python train.py --n_layer=14 --d_expert=64 --d_shared_expert=128 --vocab_size=16384 --train_tokens=258900000
Below are experts of layer 2 (counted from 0) of a mixture-of-experts language model. Rows are named router (the router's row for the expert), gate (a neuron's input weights, with its number), up (a neuron's input weights, with its number) and show model dimensions 0-223. Each number is 128 + 32 x the weight over its row's rms, rounded and kept within 0 to 255.
After each expert's rows: a language model's description of what the expert responds to. This comes from a sample of Wikipedia text that the model never trained on.

# expert 27
router [124 117 119  80  72 163 129 150  68 140 117 147 138 136 161 151 134 109 146 119 135 175  81 138  79 159 147 136 132 143 167 126 170 135 213  80 179 138 169 136 131 128 154 168 104 139 133  61  92 110  90 133  77 160  94 152 125 141 102  80 145 150 123 141 115 125  87 126 143 115 153  99 162  86 150 133 147 202 102 138 128 173 158 115 113 117  84 124 135 115 137 146  81 104 178 142 172  93 142 138 100  95 187  81 132  99 130 102  93 106 141 101 195 115 163 159  90 142  54 123 162  55  81 108 157 108 194 180 107 104 160  73 131 182 185 118 165  74 160 143 206  91 114 123 142 151 157  94 132 169 183 190 171 165 138  52 116 145 125 123 114 102 138 145 143 109 164 146  80 153 109 106 131 158 117 132 185 156 180 133 133 111 161 154  92 169 148 142  77  85 179 110 132 148 125 104 122 142  98 176 132 121  98 184 107 122 154 100 106 117 112 147 138 111 117 157 117 133 153 126 145 200 121  62]
gate0 [189 120 128 148 143 140 124  84 149 147  28 166 154 142 100 149 128 104 141 142  89 140 109 141  88 195 126 116 125 118 115 113 128 130 116 130 141 123  59 101 124 119 129 111 132 130 126  92 116  91 146  67 124 124 170 137 123  82  77 129  99 162  57 168 130 186 127 129 123 100 129 139 105 140 171  99 118 132 167  47 133 144 107 164 155 161 150 136 131 183 153 125 136 149 148 162 127 110  85 155 112 156  79 144 130  77 111 169 124  94 139  96 142 160 164 167 112  68 118 124 104 107 201 167  83 131 161 129  98 109 111 101 114 119 146 115 113 134 142 192 200  86  91 112  92 126  89 134 181 107 174  84 144  91 140 131 118 126 155 123 130 116 128 146 170 106 152 236  83 112 170 110 145 161  97  62 134 117 181 166 131 170  49 160 144 172 122 156 122 109 158  80 139 116 126 168 156 117 177 203 189 156  86 141 151 149  86 133 132 101 165  80 146 130 151  48 153 105 136 113 130 154  88 158]
up0 [148  79 117 107 153 135 200 156 121  87 188  69  84 118 125 169 183 188 164  94 111 103 133 104 104  56 137 164 158 101 113 101 119 131 121  97 147 129 114 161 136 176 150 126 128 162 109 184 150 152  98 134 156 112 146  79 131 143 161 123 121  88 183  87  71 103  94 148 116 116 118  97 119 137  78 130 144 126  96 141 135 103 148 118 129 170 153 121  55 105 101 148 139 130  77 124 161 108 111 171 142 131 163 144 124 202 157 150  77 188  71 152  70 140 121  45 198 150 127 165 146 167  60 100 135 115 113 100 130 169 105 203 161  87  82 110 162 138  92  83  93 135 132 104 139 129 184 160  83 145 127  98 138 122 167 127 169 143  90  92 124 107 115  77 125 127 136  37 206 128 140 146 116 124 137 172 113 118 108  49 110 107 150 129 140  98 170 128 132 119 144 147 131 165 125 133 128  92  79 107  81 116 114 145 117 155 183 166 168 181  95 147 100 119 122 181 145 155 113 106 133 135 133 112]
Punctuation and separators. Sentence-ending periods, commas, colons, dashes and table pipe separators, such as ")." and " | " in tables and bibliographies.

# expert 23
router [176 128 207 113  73 122 171  89 125  64 106 128  96 146 137  98 155  82 178 136 128 207 131 124 165 128 163 125 142 156 124 132 176  78 179 133 199 129 122 137 102 150 141  81 112 135 224 157 104 119  75 174 158  79 130  88 119  74 108  94 107 100 129 177 144 137 147 143 101 126 141 128 183  89 107 125 116 115 157 186 166 126 134 115  99 125 137  83  96 130 125 118 147 137 108 166  90 186  98 168 102 135 128  88 158 141 113 130 131  99 130  97 147 117 101 111  96 125  74 186 104 145  70  76 113 170 135 155 141  72 169  98 162 102 149 159 151  92 130  99 144 155 139 104  85 123 114 128  97  96 133 115 108 194 158  72 168 122  87 122  87 139 138 137  63 132 119  90  42 162 183  89 105 176 131 103  92 132 133 154 148 123 132 155 151 161  76  83 168 131 148 107 113 134 143  94 132  74 169 161 146 122  89 154 138 172 146  92 160 137 176 161 104 134 106 175 115 176 141 117  73  93 154 157]
gate1 [ 84 123 142 143 148 184 109 144 149 132 145 109 103 176 138 174 148  75 128  77  79 140 112 135  99  96 132 198 161 116 112 134  72 180  68 128 160 216 148 114 172 124 174  89 148  85 166 156 115 119 162 149 101 133 153 114  62 166 147 104 158 142 127  64 196  81 152 132  92  96 151 153  66 182 117 121  71 147 144  61 121 106 101 105 137 170  92 131 134 131  93 161 121 128 179 124 177 109 120 108 139 151 119 187 160  79 110  89  90  54 115 115 133 117 128 118 155 121 126 111 156 119  97 128 146  97 170 127 138  90 131  21 108 161 130  85 128  96 133 200 180 131 130 105 123 159 129  99 114 142 126 115 142 120 121 140 122 117 126 123 145  84  81 138  96 129 104 136  85 110 180 180 112 108 184 149 141 108 131  82 202 152 120 144 153 135 155 121 124  63 142 115 177 117 139 108 182  79 143 115 105 161  70 154 134 109 163 183 151  85 141 133 108 157 120 116 132 156 141 156 119 137  63  88]
up1 [155 144 146 159 107 120 128 142 112  85 128 124 116 128 121  69 107 168 125 139 149  85 158 115 107 116 105  57 111 145 128 168 142 125 208  91 116  89  90 176 124  97  97 134 202 202 142 125 132 212 127 121 107 107 154 118 151 160 113 148 134 121 161 139 159  74 135 171 120 113 139 177 158 140  70 136 162 165 133 193 136 131 198 119  89 110 163 123 107 132 164  73 148 141 166 175 123 133 129  81 130 130 117 131 129 160 109 139 154 137 149 100 119 112  84 101  91 149 150  91  98 146 138 112  74 124 132  85 116 150 143 208 114 143 144 107 129 216 102  64  58 169 120  81 157 112  70 132  99 135 149 160 108 140 157 133 155 185 124 141 120  83 180 117 120 130 102 114 199 134 101  54 114 143 119  87 109 141 135 113 121  86 119 149 148 131  67 155  98 180 134 144  93 152 122 200 121 147 143 114 127 124 182 155  99 108 135  49 142 109 130  73 169  59 165 166 116 151 134 121 146 145 163 195]
Closing punctuation. Closing parentheses, quotes, commas and semicolons ending a name or phrase, often just before a table pipe, e.g. (loan), Hai".

# expert 5
router [116 122  97 147 160 149  70 128 126 122 145 190  72 100 139  81 154 134 124 130 136 151 103 108 111 157 127 150 137 172 103 132 129 146 101 134 194 109 100 102  82 106 131 159  82 108  94 164 117 132 166 165 154 110 131 158  87 127 160 185  72  88 177 128  90 117 107 148 133 130 163 124 133 112 145  56 117 127 164 101 191 168 117 149 167 119 125 120 150 156 117 155  69 172 139 133 140 135 166 191 118 116 140 144 160 141 120 117 141 113  96  86 117  87  92 130 120  76 110 158 182  98 166 139 167 120  91 187 146 143 153 140 127  69 123 193 142 158 159 109 159 104 147 128  44  99  66 157 145 197 102 125 116 105 158  93  88 106 135 149 119 151 124 126 159  82 157  74 180  99  86 146  65 166 131 113 101 107 128 160 133 104 164 198 189 110  73 193  87  90 181 108 140 158 171  82 169 138 147 168 144 164 161 115 121 118 135 120 102  78 173  98 104 169 154 154 150 184 134 124  88 160  85 184]
gate6 [115 110  55 209 102 133  84 111 123  78 172 164 155 163 177 152  78 174  84 120 119 181 122  82 104  89 115 122  99 123 171 142 126  84 118 142 116 160 163 122 129 107 131 105 142 131 105 146 156 190 179 106 114 166 225  61 104 153 136 144  89 123 102 143 116 149 132 140 156 125 112 117  95 177  92 157 130 161 131 141 127 127 139 123 134 104 148 166 151 144  83 169 142 127  77 123 128 151 105 130 179 122  97 144 123 132  90  86 116 105 114 100 137 153 129 143  78 114  84  69 170 130 155 155 114 104  89 122 168 140 120 163 105 108 103 105 153 100  54 134 124 124  78 154  82  81  93 173 124 125 109  97 162 123 117 170 148 149 113 144 205 111 172 164 152 151 122  81 133 141 160 175 142 122  94 175 108  90 104 194 158 163 121 171 169 167 100 136 114 130 106 126  80 169 127 110  68  87  33 141 179 102 162  93 117  61 101  92 144 127 143  79  75 148 146  81 165  95 138 141 114  87 157 112]
up6 [ 86  90  94 151 118  87  99 132 112  93 133 170 144 225 145  87  72 120  75  62 157 135 137  74 128  67  86 121 104  80 135 135 113  78 117 190 146 155 162 146 117 125 139 140 111 106 112 135 181 184 160  79 146 175 155  62 110 127 111 117 127 144 118 170 168 101 181 141 150 119 137 124  65 164 151 129 163 142 167 153 112 121 158 143 129 100 187  94 135 111  79 137  94 126 114 112 164 109 138  95 155  79 135 150  92 186 123 112  92  97 101 126  93 120 140 106 108 160 162  81 215 143 183 119 109 134 145 139 158 142 136 142 122 103 145  99 133  89 102 139 105 117  79 158  88 121 137 163 126  85 110 125 174 100 127 151 172 152 111 149 136  99 109 145 133 166 110  71 157 165 158 129  85  95 123 204  54 129 138 188 178 145  77 146 136 163 132 127  96 166  88 136  84 204 162 124 112  90 144 175 112  96 122 127 126 112 120  69 142 136 146  98 119 184 164 136 129 164 150 133 137  66 134  63]
Table stat cells. Pipe separators and digits inside numeric sports or election tables, especially late columns such as goals, points or 16 | 0.

# expert 8
router [122 130  77 115 145 157 111 119 123  86 168 132 127 123 124 186 118 153 110 163 155 113 202 123  98 146 140 104 175 105 170  32 166 175  95 106 145 121 115 134 122 135 152 178 116 133  88 108 185 119 126 133 175 153 158 146  73 114  92 154 150 105 164 156 118 113 173 102 158 158 138 145 139  98 126  79 158 153 188 181 146  79 126 152 168 222  76  99  95 149  62 144 162 179 121  92 178  94 136 108 156 131 167 131  99 135 140  70 147  77 146 187 107 161 235 139 105 120 105 119 181 138 179 137 170 136 110 125 142  88 111  76 121  63 128 137 107 133 131  71 139 112  89 128 131  84 162 116 114  96 176  91 118  81 180 147 123  82 115 120 123  65 125 146  93 125 135  70 156 136 181 134  92 163 127 133 125 151 129 119  92 155 155 121 175 151  85 175 115 116 126 116  99 156 149 143 121 169  84 148 108 183 123 111 127  91 125 157  96  77 153 108 136 156 141  78 171 160  95 127 138  96 115 120]
gate0 [142 129 174 125 137 112  66 115 126 126 146  96 123 127 119 170 118 144 196 116 171  98 138 160 157 105 133 138 144 155 126 193 173  59 101 114 142 179 109 166 125  85 108 127  93 179 122 149 127 122 179 135 107 127 115 140 181 133 153  31 158 125 146 100 124 190 135 112 114 125 121 149  88 127 183 124 171 119 104  96 177 211 108 114 100 146 133 105 108 137  93 156 156 122 141  77 102 162 121 137 175 140 144 154  64 160 136 151 138 127 123 140 119 140 117  70  78 150 114 141 159  96 126 181 168 157 148 131 186  66  91  98 177 105  90 135 142 131 122 147 141 144 119 149 120 111 169 126  98 159 178 120 141 101  95 155 158  96 132 170  79 145 141  55  66 192 118  65 147 126 100 136  98 141 176 124 102 178 140 216 133 135 144 123 152  86 154  65  79  96  62 172 191 150 131 108 127 125 170 120 124 151 121 144 149 109 141 155 176  78 104 100 170 156  66 127  72 164 127 149 118 141 101 161]
up0 [159 148  94 124 114 173 153 192 104 134 166 138 159 162 113 109 116 183 149 110 119 154 161 145 133  47  97 107 154 131 109  84 108 107 169  54 145 113 145 144 147 132 106 146 148  91 143 143 125 176 111  80  87  82 191  62 132 129 130 158  41 159 169 125 155  78 120  72  56 179 137 102 179 121 118 111 149 108 167 154 146 137 134  98 164 157 135 145 158 142 150  91 136 127 129 139 103 137 114 177  59  90 142  79 204 144 134  75 114 100 132 146 121 168 106 134 153 131 114 139 158 200 185 139 115 132  39 132 133 138 103 128  98 152 132 117 122 178  73 122 120 143 197 194 168 133 109 179  94 114  87 120 119 156 167 176 104 175 116 152 138  93 165 154 137 123 102 103 118  99 129 174 135 151 134 146 160 101 113 110 177 108 132 113 110 146  99 179 185 146 146 115 148 143 123 117 166 141 143 112 116 121 156  99 116 199 196 142 122 123 120 143 187 126  93 190 151  96 138  69 148 100 158 127]
Empty table cells. Blank spaces and dashes filling empty cells in results or election tables and infoboxes, e.g. | | , — |, Total: 2,954.

# expert 22
router [110 161 125 114 118 136 137 102 185 122 176 148 160 114 132 103 125 119  99 146 186 123 175 138 109 172 160 180 192  93 135 124 196 178  84 134  89  96 136 124  88 126 141 218 121  98 196 124 109  83 141 114 191 126 166 143  58 217 164 145  76 101 113 145 115 144 165 150 112 125 133 142  75 154 148 171 120 185 105 145 124 161 124 129 129 137  94 132 108 157 105  96  90 172  80 179 115 172 128 112  90 126 123 107 145 115 103 164 116  60 122 165 162  88 101 144 140  80 128 173 106 131  74 139 165 118 162  73 207  88 158 144 152 109 161  80 124 123  81 145 157 199 141 119 170 143 120 117 102  98  95 169 113  99 170 119 143 147 130 174 146 152 110 170 139 139 127 157  92 199 151 133 113 174 129 116 138  65 120 171 132 137  75 155 107 146 140 104  88 103 138 108  91 143 107 100 134  99 129 135 151  70 155 160 115 140 152 204 106  82 114 136 163 151 114  66 114  86 136 113 127 159 127 159]
gate0 [145 162  87  98 148 140 119 128 150 128 136 111 173  55 111 131 134  82 118  82 136  94 161 133 126 100 201  83 117 131 166 157 113 180  98 157 141 141  80  88  97  98 141 116 161 121 139 125 156  97 179 111 145 191 109 120 132 170 140 175 144 144 158 137 158 113  65 107 121 167 110 112  80 155 166 155  94 167 144 158 135 139 198  69 155 112 119 125  90 149  99 201 161 149 124  73  60 106  89 139 115  97 139 112 189 127 123 132 172 129 115  76 208 133 154 154 110 132 128 160 109 134 135 172 180 123 106 106 159 114  83 123 153 137 140 128 137  85 133  95  79 132 127 143 133 162  54 114 149 128 173 128 110 117 178 179  91 127 192 143  69 140 112 152 152  66 169 152  81 130 111 156  84 119 161  91 199 113 107  92 128 142  63 158 121 112 149 189 143 119  73 107 177 111 143 166 147 173  65 151 128 107 139 113 188 145 127 143 150 140 136 113 175  81 164  58 128 137 150  92 126 137 118  92]
up0 [103 111 180 146 109 151 171 111 128 115 119 151  89 223 171  98 128 144 162 124  97 165  85 151 149 105  97 150 159 115 116 118 156 116 181 125 110 120 131 124 132 154 159 118 103 108 141 174 102 124  98  88 133  87 113 200 123  91 153  55  60  91 159 100  77 117 151 135 110  94 140 137 169 106 100 128 136 160  61  93 114 119  71 129  81 142 120 120 120  93 125  88 151 161  93 151 163 145 173 100 213 159 117 162  97  89 112 110  60  86 183 126  88 154 126 149 150 107 155  84 126 152 133 106 121  66 102 163 120  95 160 153 148 210 121 132 118 177 102 180 142  98 140 118 139 126 148 136  93 165 134 112 119 178  69 122  83 163  84 135 123  81 136 107  65 161  81 136 126 119  66  96 148 104 100 143  58 179 139 155 148 136 184 154 113 167 122  69 125 120 170  93 100  91 109  81 146  85 138 129 142 141 184  88  61 122 132 139  92 126  96 130 134 180 124 150 143  82 117 167 145 150 140 136]
Infobox punctuation, fields. Newlines, semicolons, commas, degree signs and dashes ending fields in infoboxes, taxoboxes and tables, like Height: 183 cm, Kingdom: Plantae, 41°48′.